Experts of a small language model.
Size: 11 layers, width 128, 36.1M parameters.
Experts: 128 experts in each of 10 layers, 2 picks a token.
Training: a variant of Adam for the experts, 411M tokens, 5652 steps.
Below are experts of layer 6 (counted from 0) of a mixture-of-experts language model. Rows are named router (the router's row for the expert), gate (a neuron's input weights, with its number), up (a neuron's input weights, with its number) and show model dimensions 0-127. Each number is 50 + 12 x the weight over its row's rms, rounded and kept within 0 to 99.
After each expert's rows: "comes after" lists some tokens at least twice as common just before its tokens as in all text. This comes from a sample of Wikipedia text that the model never trained on. Tokens count by the router's weight.

# expert 95
router:23 49 61 38 77 48 45 70 47 58 62 34 42 75 50 47 40 51 34 52 52 52 58 58 33 58 48 36 59 55 69 65 34 72 64 51 36 52 61 62 53 45 36 62 13 50 49 50 68 36 58 66 60 42 41 54 44 36 49 62 76 59 51 42 21 43 37 53 52 47 74 56 58 51 37 62 57 43 50 82 27 36 58 71 41 56 57 38 61 48 49 45 54 49 54 36 48 40 50 38 46 40 46 43 47 69 63 53 39 49 65 49 44 27 53 45 61 50 54 63 56 35 41 52 51 60 46 52
gate0:30 66 61 48 67 24 56 44 62 33 62 50 53 53 41 60 66 64 20 67 48 65 73 53 41 57 49 30 50 51 67 53 61 37 60 58 64 41 41 64 53 56 57 64 50 43 54 52 43 55 41 61 56 46 57 40 40 53 27 37 49 29 55 41 43 61 46 24 42 51 39 57 57 38 51 45 57 38 43 34 54 51 40 58 39 73 44 60 61 68 52 41 38 77 56 45 48 38 72 47 66 46 47 63 65 39 57 53 65 38 59 61 41 70 63 52 44 50 38 52 29 68 39 36 42 43 32 22
up0:54 44 39 46 53 43 49 59 40 34 66 45 64 40 45 57 31 44 31 60 52 47 58 49 40 50 38 69 71 48 42 26 25 45 68 36 38 44 37 52 59 35 47 25 37 48 60 48 48 55 54 55 46 45 61 57 52 56 54 55 33 66 47 32 52 45 46 68 63 33 48 53 51 48 74 47 58 43 34 63 14 49 74 68 73 29 55 45 59 67 52 39 48 54 65 38 50 73 63 46 36 48 65 41 73 49 45 65 49 54 26 38 55 63 68 45 66 65 42 47 67 57 43 62 57 48 49 44
comes after: "2", "1", "–", "8", ",", "7"

# expert 10
router:50 63 57 39 71 68 52 63 51 61 70 49 28 74 62 54 42 35 52 33 54 50 58 58 29 56 64 57 58 36 57 62 32 47 36 69 37 65 43 64 54 52 38 58 15 46 62 61 65 54 43 59 48 58 38 51 58 20 37 69 62 59 44 45 31 59 46 63 51 53 65 44 66 54 40 71 42 31 47 70 40 54 56 63 48 45 45 44 72 49 53 43 57 60 52 39 51 39 50 27 38 41 51 46 60 63 77 62 43 39 67 49 42 29 51 60 55 44 50 44 64 40 42 58 39 58 43 32
gate3:57 59 43 46 64 56 25 56 58 61 46 35 41 48 54 54 79 57 54 51 22 58 48 57 57 54 47 52 49 73 64 63 67 54 49 54 68 58 41 63 58 59 46 43 43 67 69 34 45 46 48 61 43 86 42 39 63 68 42 47 60 75 61 59 53 59 56 69 54 48 43 50 54 72 47 62 36 47 47 75 38 38 33 44 38 44 51 58 31 41 56 76 33 35 53 52 77 44 43 55 49 59 63 35 52 67 51 51 57 57 72 45 46 53 36 66 56 60 41 61 41 62 32 59 40 45 36 58
up3:48 59 70 54 54 38 35 50 65 55 42 60 59 51 32 54 54 30 62 40 78 53 44 62 58 58 50 53 39 35 40 51 29 54 62 42 75 48 62 67 45 54 57 15 57 49 41 29 55 29 56 43 45 65 57 54 54 56 71 48 31 54 50 67 50 54 57 59 51 45 43 44 58 49 34 52 48 53 58 49 39 44 41 90 46 53 70 36 54 30 60 62 65 44 69 47 68 43 40 57 62 66 53 51 46 49 38 26 52 51 40 37 46 40 48 57 70 39 50 45 44 44 21 73 53 48 67 46
comes after: " ", " | ", " on ", ", ", ": ", " ("

# expert 114
router:36 54 52 35 75 44 52 66 57 60 58 47 41 81 61 42 48 33 38 53 46 60 44 47 39 59 52 36 53 40 64 58 34 61 39 56 41 61 52 40 76 40 23 44 22 52 57 50 66 50 59 68 53 49 44 51 49 24 54 67 62 56 53 47 33 47 21 53 58 65 75 53 61 57 46 75 48 42 51 90 41 44 46 46 53 51 46 39 61 52 37 36 50 38 43 48 37 29 51 41 46 51 51 37 49 65 64 63 38 44 58 40 56 36 44 47 60 43 38 54 46 41 33 55 35 49 57 70
gate0:75 35 62 59 44 31 76 51 46 51 46 38 42 36 56 57 48 37 50 45 58 65 49 43 61 63 57 42 53 42 66 49 75 51 53 74 62 46 51 59 42 50 40 40 75 30 34 49 50 36 47 66 38 40 56 46 48 28 50 45 61 81 41 15 47 52 43 48 61 51 54 50 51 34 48 40 38 38 53 59 76 40 55 50 41 54 54 41 34 56 53 52 39 47 35 56 45 27 79 53 48 46 60 67 44 38 64 63 37 65 59 40 38 61 43 47 59 67 66 51 36 68 41 61 30 59 38 53
up0:35 55 43 44 59 87 35 57 47 62 57 66 48 56 42 40 57 36 73 46 51 27 66 42 71 59 55 39 39 49 50 26 45 37 47 40 32 61 45 38 52 36 55 54 28 54 49 63 60 53 54 50 42 53 47 75 45 30 41 46 47 25 69 41 35 66 48 82 36 59 53 70 36 48 27 63 52 61 53 43 56 59 58 43 50 55 64 44 57 71 51 39 69 32 55 50 43 66 58 65 53 33 53 45 42 48 59 43 59 43 45 39 31 65 54 71 42 50 40 60 64 42 48 50 53 67 52 43
comes after: "1", "2", ",", "7", "6", "5"

# expert 82
router:15 85 55 43 73 43 43 78 55 65 43 57 41 70 57 60 49 42 43 33 49 54 60 31 41 56 45 27 68 40 63 68 38 63 40 38 37 62 48 57 60 43 37 51 40 50 47 45 72 35 43 53 50 45 43 56 56 35 54 51 58 55 59 49 17 34 41 63 55 49 66 58 44 53 61 74 58 34 57 73 46 55 38 66 47 47 39 48 54 39 46 55 51 60 63 49 54 37 52 38 53 52 35 61 51 67 72 60 51 39 55 46 37 26 39 47 45 50 44 61 53 40 33 52 37 47 45 36
gate3:47 58 38 47 58 51 53 60 54 49 59 53 42 72 52 31 42 51 52 23 51 37 38 35 48 50 40 74 55 34 75 34 45 58 36 46 47 72 70 41 20 51 45 52 48 73 30 47 34 61 59 57 55 38 47 57 31 54 62 41 42 65 32 46 37 55 53 53 45 54 47 52 37 58 53 59 69 37 59 62 63 62 46 60 69 51 46 62 53 54 66 48 44 59 72 44 58 67 42 47 63 66 32 64 34 32 49 42 45 57 25 66 63 61 57 59 49 52 61 66 33 35 35 46 32 71 66 48
up3:65 41 48 58 48 44 46 34 55 56 53 26 60 62 54 45 45 55 60 51 42 60 36 46 40 70 81 29 51 52 41 49 55 79 66 54 44 61 56 60 66 31 56 39 46 50 55 44 38 53 42 61 83 56 38 49 43 60 52 57 41 45 73 52 61 45 47 67 34 44 45 40 64 60 55 31 60 35 72 30 51 49 55 75 60 50 56 44 46 30 37 56 64 52 46 40 36 15 42 31 48 63 48 34 45 47 49 31 57 55 71 49 56 63 42 52 36 32 48 45 38 35 49 69 52 50 51 68
comes after: ".", "\n\n", "s.", ").", "\".", " earn"

# expert 26
router:38 71 72 45 72 50 55 59 46 72 76 54 56 80 61 54 51 49 40 45 56 51 59 48 39 59 52 55 53 38 64 63 57 52 49 47 46 78 53 68 56 55 39 64 33 59 49 40 93 44 56 62 61 31 42 52 40 39 43 62 80 66 35 41 28 55 56 57 48 59 65 48 49 46 28 60 44 31 50 51 43 64 45 43 46 45 45 47 52 68 42 47 52 53 45 52 27 47 44 41 41 49 58 49 52 63 76 58 43 46 57 56 27 33 30 53 59 46 35 47 57 34 33 63 44 48 52 50
gate1:64 56 70 52 47 26 65 63 68 63 72 47 45 62 40 46 54 46 23 37 63 40 68 55 57 55 62 32 49 60 48 40 46 48 44 41 59 44 50 38 58 47 39 44 52 60 39 28 41 81 45 55 47 51 51 46 63 40 68 60 46 54 45 46 59 29 36 42 39 59 65 55 59 27 20 66 55 35 55 46 77 39 32 44 58 51 58 36 33 58 50 36 43 43 26 49 42 48 47 33 52 62 30 56 58 59 59 52 50 31 62 57 36 57 49 46 75 32 48 64 62 60 64 44 35 58 53 61
up1:54 53 63 44 45 31 33 48 45 65 60 46 66 55 46 38 49 40 29 40 66 19 46 50 47 58 37 33 47 66 55 41 50 57 42 47 51 60 65 66 50 58 35 41 60 63 28 40 45 68 49 49 50 10 46 53 60 49 72 33 42 39 29 50 48 54 58 25 34 52 57 47 50 26 24 40 51 49 45 40 65 38 27 38 62 55 50 38 43 75 53 55 49 58 33 56 49 47 50 41 55 58 51 44 46 53 72 42 54 42 66 56 58 63 33 47 53 48 73 43 68 47 56 65 50 69 53 64
comes after: "\n", "M", " M", "\n\n", " m", ","

# expert 110
router:30 48 64 42 78 53 53 74 60 66 58 50 44 67 59 57 53 30 37 63 45 44 48 53 44 54 52 49 49 42 61 76 38 61 50 54 38 58 56 57 53 47 35 40 10 41 51 42 63 36 58 72 33 53 47 47 60 52 44 52 61 61 51 56 20 50 38 64 43 33 54 56 45 42 38 58 55 29 43 69 41 72 53 69 42 58 42 27 54 32 45 49 48 52 49 46 46 29 44 48 52 39 56 44 46 72 79 48 47 49 49 48 40 20 46 63 55 58 40 45 47 34 42 39 39 68 35 58
gate6:53 41 47 55 51 38 44 48 64 57 76 61 47 63 68 41 38 38 25 33 46 50 64 36 68 60 62 67 36 42 46 53 51 52 51 58 47 74 59 37 51 42 36 62 54 60 38 46 34 68 54 43 67 46 55 48 56 37 68 67 46 41 53 30 28 49 59 67 59 57 53 52 55 32 48 51 59 28 48 62 39 54 52 74 63 60 62 28 59 42 37 56 58 80 47 56 34 34 48 49 78 44 50 35 57 50 45 39 48 25 58 41 44 75 59 55 51 40 33 38 53 31 68 42 63 51 54 57
up6:42 42 36 50 48 36 48 62 47 43 41 62 35 56 56 47 38 48 41 64 38 59 33 33 63 63 41 60 51 61 56 45 40 43 58 49 37 33 43 20 68 77 42 31 43 40 69 52 56 58 38 46 38 40 65 40 53 66 59 56 66 38 54 65 55 56 66 57 23 45 45 64 23 41 51 60 49 63 47 54 66 78 60 68 44 45 43 28 43 66 46 38 42 61 50 27 31 58 66 65 51 60 40 31 55 32 59 52 42 47 51 50 60 35 51 53 40 51 47 53 68 60 50 28 48 35 28 38
comes after: ".", "–", " | ", ":", "-", "/"

# expert 101
router:39 62 64 38 80 44 48 75 42 81 74 56 43 71 53 53 47 36 51 42 38 44 48 34 20 54 54 52 51 35 59 62 41 41 37 51 36 67 58 46 60 60 42 64 12 37 57 57 62 43 50 68 43 48 53 67 35 31 50 58 71 62 58 43 25 42 39 41 52 59 59 48 64 57 26 59 44 46 50 66 62 31 58 55 51 45 59 42 64 49 59 50 45 50 43 54 56 38 42 38 58 56 42 51 54 63 68 50 42 46 55 56 55 40 41 58 63 49 41 34 54 35 40 63 26 49 54 33
gate0:45 41 70 39 48 43 44 44 66 69 18 43 47 55 65 63 48 58 60 33 49 60 60 77 56 52 36 36 36 50 55 44 43 79 37 43 36 50 45 64 33 50 72 52 53 67 75 35 63 55 78 39 40 47 60 37 38 62 64 55 79 49 48 44 52 52 58 56 50 60 58 39 37 37 77 60 48 56 59 63 42 45 59 54 49 60 48 49 46 65 40 52 70 46 64 43 51 49 52 43 50 66 60 55 45 49 49 30 50 43 71 65 31 27 57 57 48 71 44 38 39 40 59 55 71 46 58 57
up0:41 53 38 50 59 43 64 40 36 18 27 45 65 41 48 18 49 59 39 80 53 72 71 40 58 60 63 61 49 57 48 60 54 47 49 29 65 48 47 49 37 35 29 49 62 34 38 41 50 38 47 39 43 52 41 31 56 58 44 43 35 68 51 38 57 52 48 64 60 64 46 62 48 36 36 42 54 28 48 56 42 55 45 60 72 41 60 58 53 44 44 40 47 55 56 41 31 41 42 46 54 48 62 42 55 74 52 53 74 57 41 30 57 53 39 44 70 46 33 46 56 76 41 38 52 62 67 67
comes after: " | ", "; ", ") | ", ": ", "% | ", " "

# expert 109
router:37 53 52 41 67 62 42 55 65 78 64 48 38 61 59 58 61 46 43 45 59 55 65 47 23 56 42 49 44 47 67 72 31 46 36 63 37 63 58 49 49 33 38 43 12 48 51 42 67 43 44 74 52 54 48 63 50 37 45 62 65 54 52 39 16 54 41 55 52 62 62 57 61 58 33 75 44 24 51 78 47 50 68 73 55 54 53 41 70 51 54 50 55 55 49 38 46 37 41 31 45 45 42 58 58 67 71 46 56 45 60 46 39 28 36 54 58 48 41 50 54 52 34 52 49 43 48 50
gate0:60 65 54 51 37 74 60 47 34 57 40 52 38 63 35 39 65 51 51 48 37 58 57 43 39 60 59 28 67 44 53 35 42 44 61 40 29 65 53 44 51 46 27 48 33 57 61 34 53 62 56 45 49 58 29 29 34 45 55 58 55 46 40 57 47 73 54 52 78 51 41 52 66 56 32 41 61 55 52 58 74 48 61 68 35 59 61 67 50 51 48 54 66 40 54 36 40 37 53 68 56 37 36 34 54 78 56 61 63 39 51 46 66 32 40 41 61 30 30 71 54 49 58 69 57 47 60 32
up0:37 62 53 70 40 69 59 54 35 54 55 68 51 33 38 51 55 75 48 43 43 51 56 63 38 70 56 17 49 49 46 39 54 41 62 52 32 59 35 40 44 44 54 51 52 45 70 39 55 61 40 65 43 70 27 36 25 57 68 52 62 50 37 49 61 77 66 53 65 73 46 30 65 46 37 51 34 58 25 57 50 68 62 54 54 61 61 62 60 43 32 57 65 50 61 44 54 51 49 43 44 50 45 40 63 59 53 34 73 39 38 47 55 34 43 71 46 59 48 62 51 63 46 68 55 39 43 59
comes after: " ", ":", " | ", "–", " October ", " September "